python train.py --n_layer=14 --d_model=128 --n_experts=48 --experts_per_token=2 --d_expert=112 --d_shared_expert=0 --activation="xielu" --moe_layers=[0, 1, 2, 3, 4, 5, 6, 7, 8, 9, 10, 11, 12, 13] --router_score="softmax" --normalize_top_k=true --routed_scale=1.5 --balance_loss=0.00476 --balance_bias=false --router_bias=true --init_std_router=0.0106 --lr_router=0.000676 --vocab_size=8192 --norm="rmsnorm" --norm_eps=1e-07 --tie_embeddings=true --optimizer="adamw" --lr=0.00333 --beta1=0.9 --beta2=0.95 --batch_tokens=[32768, 65536, 131072] --seq_len=256 --train_tokens=416800000 --steps=6338 --dataset="wikipedia_en"
Below are experts of layer 5 (counted from 0) of a mixture-of-experts language model. Rows are named router (the router's row for the expert), up (a neuron's input weights, with its number), down (a neuron's output weights, with its number) and show model dimensions 0-127. Each number is 128 + 32 x the weight over its row's rms, rounded and kept within 0 to 255.
Before each expert's rows: "mostly gets" lists some tokens that are sent to it at least half of the time; "comes before" lists some tokens at least twice as common just after its tokens as in all text. This comes from a sample of Wikipedia text that the model never trained on. Tokens count by the router's weight.

# expert 12
mostly gets: " re", " ==", " ===", "---|---|---|---|", " dis", " co"
comes before: "1", "\n", "2", "---|---|---|---|", "3", "year"
router [159 132 136 113 109  42  77 102 155  92 164  86 126 163 193 127 173 152  68 148 136 101 146 124 105 106 116 142  79 129 105 145 105 110 145 174 156 102 152 113 121 148 112  96 121 129  93  80 160  71 144 150 144  88 114 163  98 145 116 116 125  98 104  69 130  58  99 124 117 127 119 144 116 153 172 105 156  84 131  95 160 108 144 165 150 163 127 133  78 126 101 109 128  71 103 186  92 122  86 118 100  86 136  62 119 156 121 112  93  84  52  63 137  91 148 112 182 121 163 147 158 132  53 177 105 132  99 114]
up0 [ 82 140  66  97 114  90 145 112 131 107 187 116  94 133 140  63 162 148 100 138  77 155 119 170 155 192 116 120  85 133 106 101 145 115 117 140 111 121 112 135 141 164 143 126 106 117  77  97 158 130 174 102 132 114  25  97 174 127 137 146 108 116 118 124  83 137 104 150 208  96 183 120 151 106 139 137 130 174  97 160  83 115 120 115  55 177 118 117  99 189 171  96  78 101 138 137  94  92  98 136 153 127 136 106 147  57 113 139  99 105 104 122  98  98 113  80 134 118 194 146  96 156 164 156 127 117  67  93]
down0 [255 160  92 115 135 155 181 163 177 150 109 142 148  88  96 103  91 183 152 154 131 164  90 130 139 127 164 153 165 132 110 123  94 145 126 136 163 137 165 124 165 160 104  84  78  94 141 200 172  87 138 130 120 142 136 201 121 134 138 141  78 121 105 122 142 153 158 134 130 109  89 127 133  77 144  94 148  63 161 120 118 157 223 169 159  89 106 131  89 126 171 123 162 132 138 102 114 158 125 111 156 191 116 174 118 133 160 140 184 100 156 130 131 173 132 117 144 146 145 159 154 111  95 123 126 106 120 157]

# expert 27
mostly gets: "|", " •", "=", "-", " Family"
comes before: " ", "|", " •", " Total", " List", " \""
router [ 56 177 168  81 153 134 161 111 102  94 195 113  83 160 117  95 153 166 110 139 121 128  92  66 150 145 168 129 130 101 157 124 127 124 152 160 127 187 139 166 133 169 118  80 117  88 127 106  97 175 131 156 143 140 130 118 146 137 109 162 149 133 119  92 124 181 151 127 180  92 156 156 154 154 102 189 159 154 134 176  58 106 159 129 131  88 152  90 104  94 115 144  94  87 146  58 170 103 105 173  41 126 102  99 122 115 172 167  95 102 141 134 166 135  80 170  94 135 136 172 115 137 167 132 150  87 142 181]
up3 [ 99 115 142 154 191 122 156 122 113  73 102 145 146 125  84  92 174  46  77 176  62  46  90  98 117 131 144  63  82 106 146  89 159 117 141 123 157 191 135 152 137 113 156 117 150 127  47 139 119 146 149 122 104 133 103  87 112 129 113 114  72 152 162 132  86  88 130 161 176  61 142  93 116 130 114  95 117 117 130 115 174 133 114 144 168 103 125 135  99 152 104 151 152 134 145 110 144  85 200 125 121 163 161  70 145 148 147 144 118 141 161 209 152 116 121  84 160 139  74 122 116 139  70 134 124 119 126 112]
down3 [133 124  96 133 102  81  94 148 211  86 165 117  81 166 157 133 100 149 139 153 117  88 144 141 145 145 151 163 104 150 132 155 152 139 145 144 152 176 161  93 142  88  89 140  82 173  86 139  71 105 120 200 144 101 147 133 138 137 110 149 135 164  85 140 102 168 125 160 108 163 121 180 150 113 115 166 109  97 104 124 124 118 118 125  81 103 113 112 116 171 141 168 185  90 188 132 105 123  60 152 124 134  90 172 162 140 130 105 107  59  67 184 165 100 130 105 147 180 145 121 129 159 168 178  83  70 197 117]

# expert 23
mostly gets: ";", ");", " |", "):"
comes before: " ", "\n", " —", " +", " −", " L"
router [150 131 159 143 170 157 131 162 141  84 159 115 125 174 143 112  88  88 127 113 121 166 107 172  77 116 170 114 157  89 181 147 107 144 151 120 149 178 133  88 184 132 177 106 167 125 150 115  98 155 103 136 206 105 126 125  92 104 104 101 180  94 112 111 129  75  79 149 186 144 149 156 136 119  61 144  71 176 129 161 124 127 164 135 123  60 159 140  92  57  81 167 126 156 146  71 113 161 105 121 153 135 201 139 144  87 207 151 139 102 150 130 131  95 178 113 126 143 138 134 154 127 143 134 170 100 172 106]
up3 [122 148 122 141 104  79 146  91 146 153  95 155  83 129 107 133 152 127  72 177 107 132  97 125 166  94 114 134  81 137 121  78  92 118  91 173 179 142  94 177  85 118 114 128 123 206 137 150 179 129  72 141 107 108 175 193 102 133 105 116 116 132 107 114  84 163 130 141  61  91  66 136 149 100 155 162 108 130 135 128 138 179 141 106  98 153  89 138 152 190 126 105  80  91 129 143 133 131 128  77 132 159 132  82  88 141 103 149  83  85 129  96 144  70 142 123 115  68 123 165  87 167 110 116  59  69 151 184]
down3 [198 141 148 127 119 113 140 114 170 177  96 132 117 155 176 206  93 129 161 135 147 116 104 131 166 112 130  93 125 146  84 122 118 104 125 126 105 114 129 121 107 142 100 143 128 137 128 132 113 165 144 235  87 106 108 149  98 143 111 195 117 157 128 189 132 142 132 142 129 145 120  71 140 109 170 127  95  82 132 111 147 152  83  75 110 175  69  41 120 196 135 137 162  91 114 205  65 133 131 102 121 163 136  80  85 131  60 102 145 179 164  96 130  92 105 142 153 112 145  92 104 153 128 130  94 127 143  91]